config.toml
d_expert = 32
balance_loss = 0.00232
rope_fraction = 1.0
beta1 = 0.95
Below are experts of layer 6 (counted from 0) of a mixture-of-experts language model. Rows are named gate (a neuron's input weights, with its number), up (a neuron's input weights, with its number) and show model dimensions 0-127. Each number is 500 + 25 x the weight over its row's rms, rounded and kept within 0 to 999. Numbers have three digits each.
Before each expert's rows: "gets" lists some tokens that make up at least twice as much of what it gets as of all text. This comes from a sample of Wikipedia text that the model never trained on. Tokens count by the router's weight.

# expert 121
gets: "ro", "ra", "el", "ou", "ie", "le"
gate0:551486499485482498506467491466461503546530513526506491501506495523517541498505467503541477481482536506467512547479512507513515513518497528513490504529455483462519499517503517512481502490473508513528486473509530504466477489491467484452488495486475536445457501485513482517485468538542489507466498463506518508512471502561538517523459509446478530473522506525492476482471460499522509468559
up0:522472486535478540479523503483477488511522503528483470496518481465513467463474526518491475555442434537522501536530503519518512530498498517494505437509493496505491517489507514512497475503514505513481525526536510585493536490503495454473502520491496449476482451485516507474522470530519484499531498457472485517462501497461498505486504545486498532485504493497470502491545505524509473505513
gate1:520509533518513489497516511475489479493504477445473493525470460442535511510533501493481497477474481519501461486460482483488498536497520498488498551496480475461503443471474490485498547538480509471501500482509486515494506510499484470490522492560494494471508490488507509486488500493484504459553546541517492498498494504537432478488534512533479508483475495585501518507510481516526480491550
up1:529506508490551498467524496492543455475505522502546453478496529508512494484533499519496494528482498501503514527474511493501463481508574499501503511509507516497442548513463529542500459507531526464493490449505498487536498481519458507512485485471459474489487525499451519458496486537489484468502525527526462501501489525534522487499493504547488482535466465507497452516515508480535510482486
gate2:568506495500480542527498465523488519472523455522498497518504505487524526505551503495441510502476484510539529493535453472487501544505489542490490529526492517485531483489541469473500500537492515493490497514539479483524511562474493523500518484520518522522502472544492504521487537489493520454483504503536493559497529509520542462526504488503462506486511481485463497481517500436480483514514
up2:523544485513465475525514523452504466447489527501511550492529497484486495506508478525507470537485509545495456467519512484491492530479514544488509495508495463502448527528461492453523513517472508507511500494537492478507540494507464498507488490496473526470484521511532480512515471472490465470485491516497501463551496473516491512465473472490462533536526512482520529492550472533488493453455
gate3:527534510477493520507483488467505486489491508532522523476531497472529471473517469503555490531485521485490584480482515513527484520533473562511519518522481497470475499518503496500480524518510536464515449488479514493472517512503490463491475497513558479478522538466492511459505430503517510502465515518528491464478486548497529514487500511508489502480529495507488528481523450531454514499506
up3:475507553567491539503526500487461496452475523548459495510469479504475473453515520507536461493494546449515514486503478499521495480479493522514517525485481468465516490495463508455518521499532458498484476468488489479539484532539517496527488487533514492513522455478501490497485493502476470507488483515477509517505538490477529470488449473506507492458464456510503545481495504483525494525482
gate4:512492550475458481454502530507529490540522476499540532496511509486464467505504480468481519497529526487509518523502464521530481524505483510509491487481493499485545532503475479457442539495519505475475546479520472523456467531469490508505495489469530490515454494501492517516503551461506493509472453496496464547536529455456487506510472536507482527501531491523500455481506480510516516494515
up4:505502514524553490477485527548511470495495533484518551519513480563469514532489507520478479508514499498523506470481524467518526521497476511526520501514537499452521487519505505504483506502555508475516535464507491509517472497487512512471490535497527524482462447511473457465459529517479457499485491426543497504505510495509555536551505510524539538507510490512485492517492492480503531496503
gate5:468523524491455468510486483496497508499463479495470509449496504507496420488510501513521543489496509509499511487462519501535533509488536522491508507544478543507495521499497522533472520500516527496512487485501474481447503529456486531469529480567526535493491549508497505509498507505500525510537464466481473498483521476497494505561502519491492443444449493515504494545509484504491514468501
up5:482471538482519508460519520510527466518509447518515469475497506537479529526536486482508536486482495436520499491471501483552469479463508497461519510513491530500533524518486492473495484517492563505535512470486462483488489493529508474520506511484482529459485463491472482509493477484509502481509496488520501478512459517493457455525519509452540522533486495507541536503504521473481535499564

# expert 161
gets: " the", " a", " The", " an", "The", " his"
gate0:457471473515530452500501452494483548531509495485542475475502506501532518510494519500505468470490464486518523530499485487537510457494493556493439484494522515507497469548487503483519524492527483475529490482469478465476534475498537520560472515506504487535461519522482431485459494535511522499532484477473542525477489479484480495512482487466491480498526482484509472502513502473528525487496
up0:513514490487485465501516527499474559503500493530534545495542522490471480494510465468507531467477504496494461533503487504561485498495449461483488474455468497506505574480508462508499512501506514498495515502480473514472473470518456477495503475472475504521519495494511546539513481473534500523479517461483477483504511464515503547491538496516484491527489500513537448508493507541541497519549
gate1:539503494519512524511478535543518489482461482514514485452542524514472524515529523510550538459508523523522524477481490530465488501544494568534515524467516471508488518504493540518475477471472509505504437471484531491508498475513506492536502506480522479524505491481518522524501475511494515526500522476470514508519529501579503528496441521504475489509513500479529511490483526538505545480494
up1:463486516535499518497514499512474469492519512500509488546470510473507519459512473472511531455496508475492440480447491441485525499439452508499472492483501500514538466511454503506507493508503520472492519526492507501495536501470492509477475465482519460478525499500473480491498490440541500490488496487431505509563456520463460485500495510524503494516527457488509473517499475491524499479481
gate2:509501510505490562548535534509474496485540483496491483514512496484510527497534505487494510513508510502512504535502496510484537489502489489472512474451513461485486461499505494493482527508486469496474531545498471507487505471499481475487496521567536474525570498475481506525436497512480481509492449495484490516482464517510477544506471508478499508480504511523486490576428514527474527502467
up2:473486528535576516512511558509516522512476517494467551476489509493490528476484476527489484531515493476476482495487515457537503497529466481501463524532547494547471521520506510526509526500496529496507502497459514512502505464530524490514502489476497557538536547511510474492483508501478536481555477496505506476528485495509515438500500571479497526502490496500510498480528500510459516493530
gate3:499494498515510498493492481471529543553517524517476505504535529494502533558511536499490508506489459509486487484508522517528485496497503481506499492459509461484495507505503486476503525496502477462477537487560469466498491507451508473486482520518466532501514530515488474457483446423510486495508491448516526503530496524513522506491518475498484484465522564503497523536468541536497448517470
up3:475512504497506427475519474505530466510512490510457484486491482464481468481494492503465525472483494504525536503518490481482546474496539495434503452545518508473465498520542453489503519492509492535478507547495461546504476522508521492499502513517488509444492457450518523486479516519503507506470505509517490467509508487482507525481516487491461487511501462498508493525451494573481484521509
gate4:554465465538493550489460523522489497451514497513477486500499485479483522505493508527477534462525484521508489501543528528536481455514581526496498481533537528471508453472491519504510511462482476509507515481522460507497490509482471492529484480515449470547490526534500471525528491489474511508495496526508486508482525510472508537491509480471558478496492528480504463532507489518490510510534
up4:509468517530467520500475518551473459491483510473553514526523524474475501540509500503483502495479514508521512494511493485492480543485503487521509520513509540530541507520468507533540505513518505499514507510523504535482486486503476466548509492455555530501465482445515494507508512494494578495454517511547492497538455467544516521473499510482516506480509557475456504501486498479464516485494
gate5:520518451486551440500515507512485543455522519464479484455480556495498514521489508493452514533472494529496498522507480516482481514559501551482477532498527467517472541536514499492518483528473501527520498511514480506497505474524501453512467472512494520497470536502491472527482512511518493514492486517478510532531466464451480475493491460521472504510515543540504466505468525523483530499501
up5:473548525462473491491521529513493474470490475536517495483496541509457519501506501461541505522506508531522476559468485521515460483553507485503525465463538478461504512541531485502465509520513514519486481515518476486532511522494539488518520483515490493477524503521486487446467531517503475444535512496497514504460481494512497509475437499484470532492497494542495446466501523505535513503499

# expert 58
gets: " the", " B", " N", " $", "y", " W"
gate3:523550522473518507487487512513528504497499483501521456476527494545526517547480485483501485467486433480476533511524565473527479465488473497511479517501464501505531481562507506498489506511524521539513490491518499533531502442539532494515500489496520493523486469515487516466495487470470485534491459478464490491531489490490507449493487467473503427491481494488503522478514470475470471482499
up3:500456495472535463516502521456495487512510480476434493497473511522500533467514539467515544480492459530515502576507480461475473446485530489483505490453492514503485488500485493462474505464453532520524541481502472514512507468468540488483533521489500472523486494517515505525521480486503537516484437495455512540486496533490490497509514519490490465521480504524472508494507495485478516486523
gate4:493479573515534494468491526487494505479511526475504509488501488506521538488494494521520471479474463480487471509534490493478516521526473480473536488483471519505521527488534541534497494526500520458529461542469479536501497519510503507501505484510468445495494504511493465539459489476529532537454476445511511514531482576517507501481494500451475525501530513486486501476536508532535503479478
up4:515473516480484473476516497474505460511518490522502543501511510461447534508556500517494508512524475444465513523495500484489532497511529483529491492496530532503497535515497508477477471481478505476471485492492474514498479497540479528516442517469528471491510467502447504502534490504478549499504475492520508480514492517533459462529498475519465483498492469491493466533511529458478455488420
gate5:470537509494481499507477489512513505486502484511510475484527492479515483524554470540456500480517463482511485529465487430532545457502478506510517498488501497475483496481513506529559487491515474501474480504539481500472529463487535540509511496478518541505545475555518511523487497470517498500537486471455489485507515520529487492540477520504531483482517511457453470491492558508475478461497
up5:515489484501558507527486479490471535509502522492529463499491489489456507497489472526485535487473497494469491459521471493544466485516504487516495468517501483502461477476528538528483506521534483504457521498497515475532513506466529549470501503476501513469507481533504539514497483483541529505561508477506514466529473492511462527485528480456518524486554476461505506527466515480501474562543
gate6:479486530522504486459496509471528536495516511564507517492477459446505511522503482490495469509487501492510555507491462499502526486541502549468513534489516478495503486495523516473506490521485480514512513482487497511492532512531512517465499481544520525450565487480527476513490538482499516453475464509487491501523508512514503515477559497418493481488478483486492523522479545485485507445468
up6:531551535523501527524502466494519476493486517479513508513502487507470526502478506540522484544516493440511491512498537485524545502475521494519512468467495546516449464541489530465517435542515497531485460492512466485426481501489542466512512487497487499530473501477488517555473523491460505508511491498509505515495499522496478511476499544513457509486513491514516456487512491519515500535519
gate7:487503498546478478477516509481459479501451507520504503480516460513493482442505477522487498517560494505494495499463538475512494500485510468508517530516471488517456533533489513521518505483516474544495506512510465515478509482532492532471483507529488457460514481557472507476444520509514478520534474458520480497513521488516479492506485542472507465497469534488494538496480463465458549515460
up7:507452468487507467508531459522535537555532518501546477515547498484495505540476485506520503473462514514469503494447491479515490515509491500468498478469493478493540522532533537554531469479501492499478524486533513482509492464472486495510484516463476495526533520489490491513443524507513525487504483480502515529522536474487508438510461483496472531508509514523468505464468489503517513547471
gate8:508532490503466493482516517520532464542553497495492453479481466515479473474498519486569478457476501477506493467502509520469481512511512467465523499508472487491555437519514512560491484526495520487479500515489435524446505486502543515503487478488505517510506469497515521456526520479522477517502486462529511482489468497469520532517510440510532465504501524502511516474516502517501522495504
up8:502505552505502485477514556523515538462558482484516520506498507520519484481503517525507475449505486535511498502485518553492501486477479527514504479478532520521497500525506526508499499507486522451516511539526483512550533528541457535531527487461488519479503462466497511503498523520509499526510543514467538553508522501511498540558470505474505526518447506471550493514477491489518490474496

# expert 79
gets: " E", " con", " re", " pro", " sub", " Pro"
gate0:484553508488461503527466519500511454522525513495503551486529503518493503493534526531481491489523431507474468510472559515493479481506510529476522537487492476507507488500537529500521499517499499511539552468483512524480518535466527501454509510543509482473512510521511464485475471498489514478507515475502496519503490478532489479486506508546463491537519513485445523483495469467503511487580
up0:509528534476474462467530473542495477518494469481475500516507505493510478487508470533472494512492530502487496448491487519488513477500476489532520491474532550522482451523487537535487528489459514507448500487479491484486483530514457528498550488512447498499484461495533487505473475456480498450559465496468533469516533509446486466521515518468489506478487484509514498476517511510490515494536
gate1:528508495513496483460473479520521500520487526490526538456523475502477502513510469458554447524491543509542498490498523526499529511502485502484510478442502479509515514524491509506491510543488505515507480477537477501504463538464503539520489490538513485525461455497515506463503537513481483469553481513481533520487512496511514507548494511494524462546534518509518551488458499532550531504532
up1:513508494492542478498501508450528491532470507559479500511505519493529521517513516501503517456494513493528494496507473502509491506550534526570526489484531504472517534506476494543457482494520521502524499485475529489524510495496474531499499526433531531520518498486511500477479471501558468526465488505492495496503481481532523489424456446493510470496525511521495521497502551493490484496452
gate2:488516518489495480524546473497512512457503525474548507476498500467509488509533460534510464508447515503515510521516544531524470510486544508409499521501461489502501461515492501524513522529489474510482468485494491497478456523544528562510491510566495489511487483529496470484479494528498475528487519524480515521537514505488498537548502471526469505526473472477508473488493494477523501493490
up2:483524503521493539529543477486484450495503492484484518523498526527502508557507450539499490531497480510494511525516542476473472509423487530456491474514534507527494508461503537483471543504486453504525477487498485488503503543517535470484507512500499483496506495530500500485568505521479485485505497495476497528536500512456471494448510539473493556495487499504531508505531479506461483516472
gate3:532543494532516505519548504494482515484442509508492544506498530500506483505479482516491513508488488511488466538492498447518525534521542549458504463504534533515507477458492497493489496527486521519524525498493489457496515518475496522512497515508550481502503500516515497450536474471537540489466456439465543503533518503543461483490453469498505504485478482505479473503524459489483468501510
up3:491480556515529521494498517495497466469492511529509501502478486506541498487470479504524490490538506495505530495452473480531522502531509535504475480503470541469503545551482443445530502472508485518519512513438518483495474521544531463534498492516522486447535474482485462514492559493513507493526483513497514522473507492536490484466515479524507458524486491508515498504510518489522473564498
gate4:525536550541516507531540490474506472484489485539506486515548521484460505489508495483467511517493515497484498478458544492492514528523482515507536523478476463472501511525522518557499464520520450493504456481512493500534483513498504555479470492503501493440487504507472461522513503518479485470518497504513455502536500550503520465502579512538479504505548507493484482492513488469477490490500
up4:493505509518517508546501504471442517485506472450489528501520533464509516508475507487492504505465539506504494503534539517553487435467463528554486480462548511516478503499536509495487529514533484514460528478508475500476523473518528481509524535544474506516478492491508523507481513493526535505476491468508513526477541474500505465490489527483465442486496562500453487506486502483494524500499
gate5:563508494463509545542530480490461479457491514515499475518467473531496495512539456497516503481488486525536491479486541525473518508543473512485497534493465496476502522437493480498479505469511500451533492464486494554490513483533503515493484437520528504517503486514510509514496498501495512537498496479466482450500490483524517509544504479508472499451512550534509470496489515470527487541502
up5:496491518513516536489470477493521520462463480535502495496464519522503494487555492517535508526474512445520490538489512492530515522500465509522471495522481486506504518544507479463502539472463488474516498516506509451489442488540463497464490495500482511479486498506488494544449542480510469468493535518502505447515522443511478527490494519511557485495480475507537502521526505554482513487530

# expert 97
gets: "e", "o", "u", "te", "ine", "ue"
gate0:507524502475531540513471502514496521489517485522478502508471478491516537418521525540517510516487455472508486532465491539511501477429466526476462524464463506509474495505540487510519492475483512503516419516487516510487475457499509475454489518506533461501541539495523519461532528503491528513512514482532516492526499505517483516503542499472501490487505519494484533487459488499504527512499
up0:503488490519457475481511522512521515491479514504494561467479484485497451510518498499473538497514461507488498497478547491500530517542484496451465489498495543487518479503484436541506496559479446545528516503528485527505472506479488492499505504536470508499494518494534508477454479528477510561510456495499520526486498501518526446501488462502525455485498490538478501486530487504524481469529
gate1:499496510474527468520476474488548492506445473451502499435511507492499509497486488458478540511481540479519527503536502499506536509472486494492482529484495485513516486494471472522503491516561446460503493483453480493515522515505479523499496453494547547494549510485497532497533491472530507515504509515441502494470505500483492540512502512444489491518504523533486521486493520491548499560503
up1:489498491488540533519488469498487483505470481520484544508469418491490518455512471504495510473496489537542501578533452533502470498507481485480471495480498498472500476512479518497490492508536537554506536519507496474487546510493506503484465474455488497528503494469565522529510492496479506481467456521502483533484514507503482521471517498472511487553520535488467467492494521516496499484513
gate2:512468484495536492507499486490523535494478483513528494506487487509499528520495513504542479520453513492504501513529488458473491532544527469480561542540513540464511495505529495501518490525510496502462505508478437516488481536508507498519508511455505482549561496547501496449523499516525480500503439468501490482487468473489491525473478490470498463486467542514493451483498501547515487475529
up2:512512466475512509528506551454499487488519443522491483549494521479510510473513506555460526542491507514506473519506500506451469465457559501513518498521496506528455539479466518506481531508487515505497461463493499509506518480518505519518484547499511463551526498473509482467509523487528473527501562511500521523500478491477546508498511514517494508469475468510514497525491531455482519509542
gate3:508506523503510481496506495527524496500562464533552503471495487522521514479493480503500487507512527482482514476535514487509495451514486538526489523458520506456538518495487520496502480503525468490493512471470549521506486482487503471479532505482518539449531487505517492470525492495506537414485548497497460498540493509493491486494499513494452443507530492506447522531440488526489515486505
up3:495465506515509468497469457545527523502477507510479516546481479475498541469507486481488502510494466507528549528525464506492484483538523463498497514508426511459478452557485483503486486516477468527510481493528468505502501495523501484481537550496510530521517475480516511483487507480458518477565509553520507536485497503493504532484520538505519456517484492522504473505527457497512477530504
gate4:487505513451503528501475485505463507507528483534482542468528482479447496467501467489490493547465536539488466476469517489490499536488456493461461473521509505484511532454501523499524483525481477492485451479529512526466483478488475526491476483460522539500503467499491553481479497539479489511439506454493503499490573490478507497519517533494510479487500511507493491483499445518500501501491
up4:531510493479503561539511494499460473463497530523451491545457485474528510496508466496497525536504505459496488463506444522523506493504472510492461478525488498508511526514461473530531486505472531508505479503450472503496512498509479551513473497505469495539491505543488462508516468499461498507473490524530494504510485505460529544542547489456490542458484521481519514529470501520476500511509
gate5:522502548466557511428504492497519492528472531501499498520487491499505515546513486495466536498482487502506519507517488503485526538497521504477493516465518444541512529508524491468532478498518463469491492512523503473472502470475549530456494496479524483509461538453508490465491476441501510513496516470500540473469518444499501533482530455494496489471501510477526507488507516497529454471499
up5:502501500507457514524529543505483479522520503521498464511484461507517515506500477484515499519491508499531559499507510464517510516538498504482521511531479507529522448537485521485501536510540514453499505511521528466475506485505509478471499508489514515480509516493520532476492548519524529457501462561524523446497480484530527497496506532458478529463498429473493479516511487505446546519457

# expert 162
gets: " w", " pr", " comm", " prom", "ust", " dev"
gate0:518457484513436526510481477500483486497506466486474488482496476501475463512500464515504493446471541478490497551516467499495501514551499532492510475487506480472505494504468496502469499533495527471499503461473494503483437531504527538440531487513481519507494539499498511528481479496428501484475504508498550483507464541517499447447493503462504532502510515526475467491483493517468492486507
up0:496512530514570502496524477494489499511513514505538489526524509483477543510510449547529462493465500526506484525490498513483498507510503499509502578506450585520512491481506497511493531508452492551476484514496481506506545500539529497481468545478522478497546493525523513500544463480527509512517513473508529500482498488511523510465480478524507550497469505540484469511520488515496505503501
gate1:553536545479486490518482528541477501510506503553522462490485479497522487485525506524502544509512465514465509497508473504507500497486532512500474506466509489500480493533466501531506494475478501491487510421496474472486470482468515508537480481524493481572540518532456505518522523491484477455488487506483509491518476505516425515463461520503518503498543526511534461505501519509513540493486
up1:502542508481489497480485479468461500506523476480540472489517507511514486503554465507491516523528476484501475465489446488496485508489480573518510516487498466531504474480484506496503531493478509503485443486504516486479469463500538527508539522457507485490498471477534503515456497513501537541469506537515501497478523504491520499458509484503470466564508503446532503476509529457452482534521
gate2:502474528491536500473495516518466495483513506559521490467495503494476467496465495540447494526469507479469488484504505497489460516499518499512520462487471545511515486540456501505501462479493466488446512495521518450494488522524511468514493503462534506522511523514470471471510493445470484497482491495519543469534497489508456543485536490448505473522488518501528513512457520498514499492428
up2:502524540495513561542509479483518501474496527501534484530545464532515524520496452463494518509489513480485507507535500530511497508505452500488519493480529505509480518559487526497477492506497497470539507533492529461469488521538536563507503510479469475505517502488506532539491523517484480432512503513529472485479529481527511490570498507485532514535465487500535488484533530523483503519499
gate3:513483466446472489512462473475456495449499477489506496506461529504448462466489493529521507506508495491483476490478524503459446454487511497529506450492473538522518484516510530527531476510493544526502480513477509493495509502499553499500484510537495459480497501494527518503502507494461524477504492492458500495506499515509459463489485503496481444481502472465495492521475494444452509431493
up3:462492493542511546481521508569511466496483513530500522507502475464508484518524524482477537495485529460505549443483514500515477494526518540516464473463553498436490520495526522530514512468539513465477490477490486453488495482506502499521477470469485482490526523464464513516522529502474506465480530502492517472548524521500484519488518492533502504499491463479496506491534484540479506492464
gate4:467501525488505535488491509525484529527526486480487518487502490500462500556535498515525484492516467499484475480511500498512518545528464497540461507455537472499474471539516513529494496529526472487516485521527530496520508504538504466521514511498484483487486516477481486460474450545442499447523528485516527519473539503533523522462509512445481503509500480510509506480557534512531480454491
up4:503488464538497489481513511477561489505488473502495479510524511460512507488510470545533457486479520538509493511527504495495492529515535507521504490509497448469506523472501515550505488455521508507469525539513533521502493528514544525483483530451492500540496504477476502496545477470526457486506513516508504504511519538466497557542554461506531463453499497471481466503550523500491513500509
gate5:536520461495474532531522474511502461484484444524494469520482527454467498526511504498505506503511498488534490558477504486555534500542503495485524472484498499490489494510530496502457480447503522490499477524485490513495464497499528461477494520464566490491489484514504457457481506505509510495499453507497474469483538535481456498501488504467445542471546511500506466484515479464499490538501
up5:485492514533462493528475558482493488495468477476506506489514480474460504459492509529446521518533478475545489549528498504497491530507491482457500498497527517465493489500516496520476552483464498483507490519508475525481520475498513443473507490520559496497499485529438531528479550468527461495461501513505539501488499505496507535487553499524502486453450515492498452502501503520489482510495

# expert 15
gets: " the", " a", " an", " The", " his", "The"
gate3:483466501491517451547495489510495519533479496522508514488511522512538497492504431520518462479525540461459517483456491491477483530493544533510510476495492498481494522517465485515492503531539530456480526479537529529494508525551467519538471503516488481486517535499484488522509490518541473537539481533498523476440506501514521527514485501525469493502495487516501468529493443455503519481515
up3:501457499472480489476486506481497480472482560477539504479486550523513482485489485523506490513479487507498513476539510508494508477496506514527486503463498498507521525436496556501438493543497536500516477509529531562511484481523461490528518522577470479490508486493529524493473537507512474537488484482495500525547480478523527530527496475514514523474525488507501527509478514542545532500488
gate4:476486507482492477482535525507516505466499515473542516495529470461489511496529456520482472492501482505512537498488532468519518522501504501501467476419479493503507504463489510475490470519467459478517490498516498475439478456502523531541499509527506487505483498509438532522479479536517522522484528498533516474485558485449504485464501446499480497539492494514511471502532442520495492511499
up4:495507510518511510488499521444471477501496514499491495486467509475452474469545510558455498518532497500538480495513479526447493483491483528498522515545510477498507459474529526499466506512488502500495540492513476507494531479494494494501498514501526449448459496477531480512533501541414490483483432490506456517519483529501525499507521502474470482475527466472486513499518544491485487506488
gate5:485493489489520493494487485509492519494539500464488498473514493487505463539533481500497475497520502520542530544533471512492534465497503535466480484502508461454504531469492516490488526512466505492546530509503496526540482492470517503461501533541498543464540511523490471504532470540468458531484518528536530503446541502483494466501554491495471445493493502523543495480487525508470519532486
up5:500506494490521501513496495491559469521537580533480522476478522500513480506513514513551545479443545517424497524478489503540484495514501468515527513507530474475517501518514483525525475549519514533484488510509500521503497497514507524507531501501497490570547487501492518458468487492529504462468528483491505512506490532515494501501488487523487504525520470525483502488525452480532493451502
gate6:497501520501555556490491503507527525500533510484487541519530421505479510477474492496491523484508501502484488540472517541525495535466492534538477464459518509552500479504499484486465505455487515454517492464533558510517523496490505489472483472518517473535513518507441508490509536479495486480499477486477488485482480506527508488507501528486482526503485516514518521488451492434524503537477
up6:471477473471538495516488538509506499499492444540462495529505491486516540512479477470511544496509484474495470503478497527502508467564520480507507490528555499464509480578558508492496471523476503458505503501482452459481505511519531499533491537500478481456502527479540463481508511534506468471502515469505515526495473529490491497527507517509522458506510497476510548509501516486505509470473
gate7:524522505463537542486493515491483509523497467463467498469491555522486517511502473525516566480485536486518496486484471494483473462498530491496520502467539473527511510473481451481501488520534517512452490518496518523488511529540499555521498537470484512536464489468501489531501457499523452479508485461459484495508501512520528568521485535457504498477529515523513475497489492498506514516529
up7:512477507493494530479499550497486445505492499503446486534452522564520462476490524496506519464520437481490469494469473451508469498500482501523531508523440545466523485487503478483485432492520514478494527505502454483489565510522509489482482492512485492479491529492500503509487475501564506507490495504474502517496497475482464506492497505494472494506498520533509470525519467460472501471506
gate8:486495513497494520532522508467459492474512544475476539503469450506511500507509496478485472511483532553508463500483548504463498510445507510466526495503568439512505515480484465497506469532502543509498507473521534498510476527515465508507474512522503447526490481490547509519485462521495511552449480500517497452450525486484520505493512496489503507488482516514485488519468505527490482532466
up8:553516509511503488525574488484549511474532514482535513492535445506533463472507535479501490435528512505470505516522460477511534494480521490493514507494515461495523511514494491487475494488499497486489492486528510497486512547479447500446423536477465462518486487530493490502501516499506482488541488490478548515518510470500516517495468475489501513492479476504492456514474476519533487490470

# expert 127
gets: " dec", " app", " Dec", " number", " record", " App"
gate0:472516471515479492515465496480517499441555505510502471510480460483504434475468508530477503481496490531472510532459462470472516531457450500524509487504506512498521454457514496482507479540510489488466444521542507510451471538512483515518536503443478491467519508461523484519484503508509466489530496463463520506496489486499472518517504466517521508501526506496498483509503510520520521537471
up0:540470504523507500487541503455488473497517518492468504544508523471498506486487530509516463507534519492491502495524519516486525555447459513488549520474469529523501491479509495533517439496463449496501498532480506520500495475518496538521496473465497493446522531446492548485496437499489479498473517518522514479500513507499488529519541468526517498520531553479482529497535508490520512506489
gate1:484534493553505510474497511462510515484547502488461450487517505514510488491472499467446539492529484485537523491513487532495452482556520514501501520494512500488534496500542480478509491544500526447501496468498501512531508486489516471472521508496528538467499540492498487536477531472500507524515472520485502471476511482460523514511528449524524466501501506528524444494575511519528504513515
up1:513477485494479498520431515501500530509416516448500499520495524508464518515507470529525475482488510472495507484545481518499531527494487504484474478497490492557503509502510451527472524474540491465511492510481481489454488473502481525480480496465522496477490486484514509523515470478520483486493552472540487490466463489519474497528495488531494528489495468431483483506453517534464521515471
gate2:480500536515524478481470532478535469472491483526477477492491461548485493526497503553458491508470476495495506516459514503457484484460480464483461505520471472520529539485513470513466497464538464463502514515483469541451502498527516475474492493496507472504452552511472506512524503505456524483462528496502502483480536503525534554498516508474496478500532495468490526469495500527478521468508
up2:539515502537477510488519429507528499490516523504527531504524499454513508520496509500492521484483529500503507515499471447565508453488504504491467511511551525516514513489513455476492505475547480497471508531534474507559547518487499498471497498503475456504498513465473514506531556476524468501484507484539500529483498472473522497468537502465504511444491522491504493506495489498491439502467
gate3:521498497542509470491530500542486515513506513512529516501512510484464544530501483508481471497512499498545500553495471515510500490496487481467452457503493485515503514533528485463467476453490467481508467499474417518488477487524563513481478507500466519509518552501483483482512485528471497524485528485503499540539465531486487493538480455469499517479515503498477513515521544516480490447531
up3:550445523469491489517493514503486518507489525510489542510534511481457488525556519527468510520515528538492479508474480510464452484494511527510489440512509517525486484521508460494491477512473500520518463532506551457525482502454517552493501457519507539500490514517520468521475487524524495562488525515509458470480520525504493516497469513522503533504491545526502515480505513488478482545502
gate4:495461479455526524502460533508518497492496506469481491479507502541527480497525516471503538531505537549497494520510482504510482487496494504486447437535497517491484486543488497473493480500542510537502455478528510538541532502492516521465512510464463533486482543529440467508508491497523480523521555497478499522518507543478521501527528491492497454519517528501488520481526561489498523492497
up4:527500480501492505487541459541474539493522507514491473502527526482498523523513511504487548506450507467451513533502497464528505475495484525481492510474481522490489517462511476516502472509494520482473486486523487504469571509489500512530461559492486480512538503484491459502498423473490506527479483504504505478467497477495500491432496508477487512478520486491501536507493481459482519469424
gate5:503497531519476489479525468489496495502526509472494448474520406492501493483473529538505471511485490494499470535506510470508486487532521462471495523514484537517531463492458529503456530510522494521455512470508541477523482543531521473508518509504480496498534498488516508518479523504466508512514528501490501517508492461491496513538515472503531535494495551461471521478515470535486445490447
up5:485500510470512487474486546522492516529517511509486465491489542535483537530442488504520477468495468514482528537471469485526494504538464513530495514525526481468479481547472480490492573502477474522551474522475524493514506485505499508486502503481506490477477514453462504506527476463538499485470528502497513480489483508516512515538482494465505523508528504433488516492471509503533505562543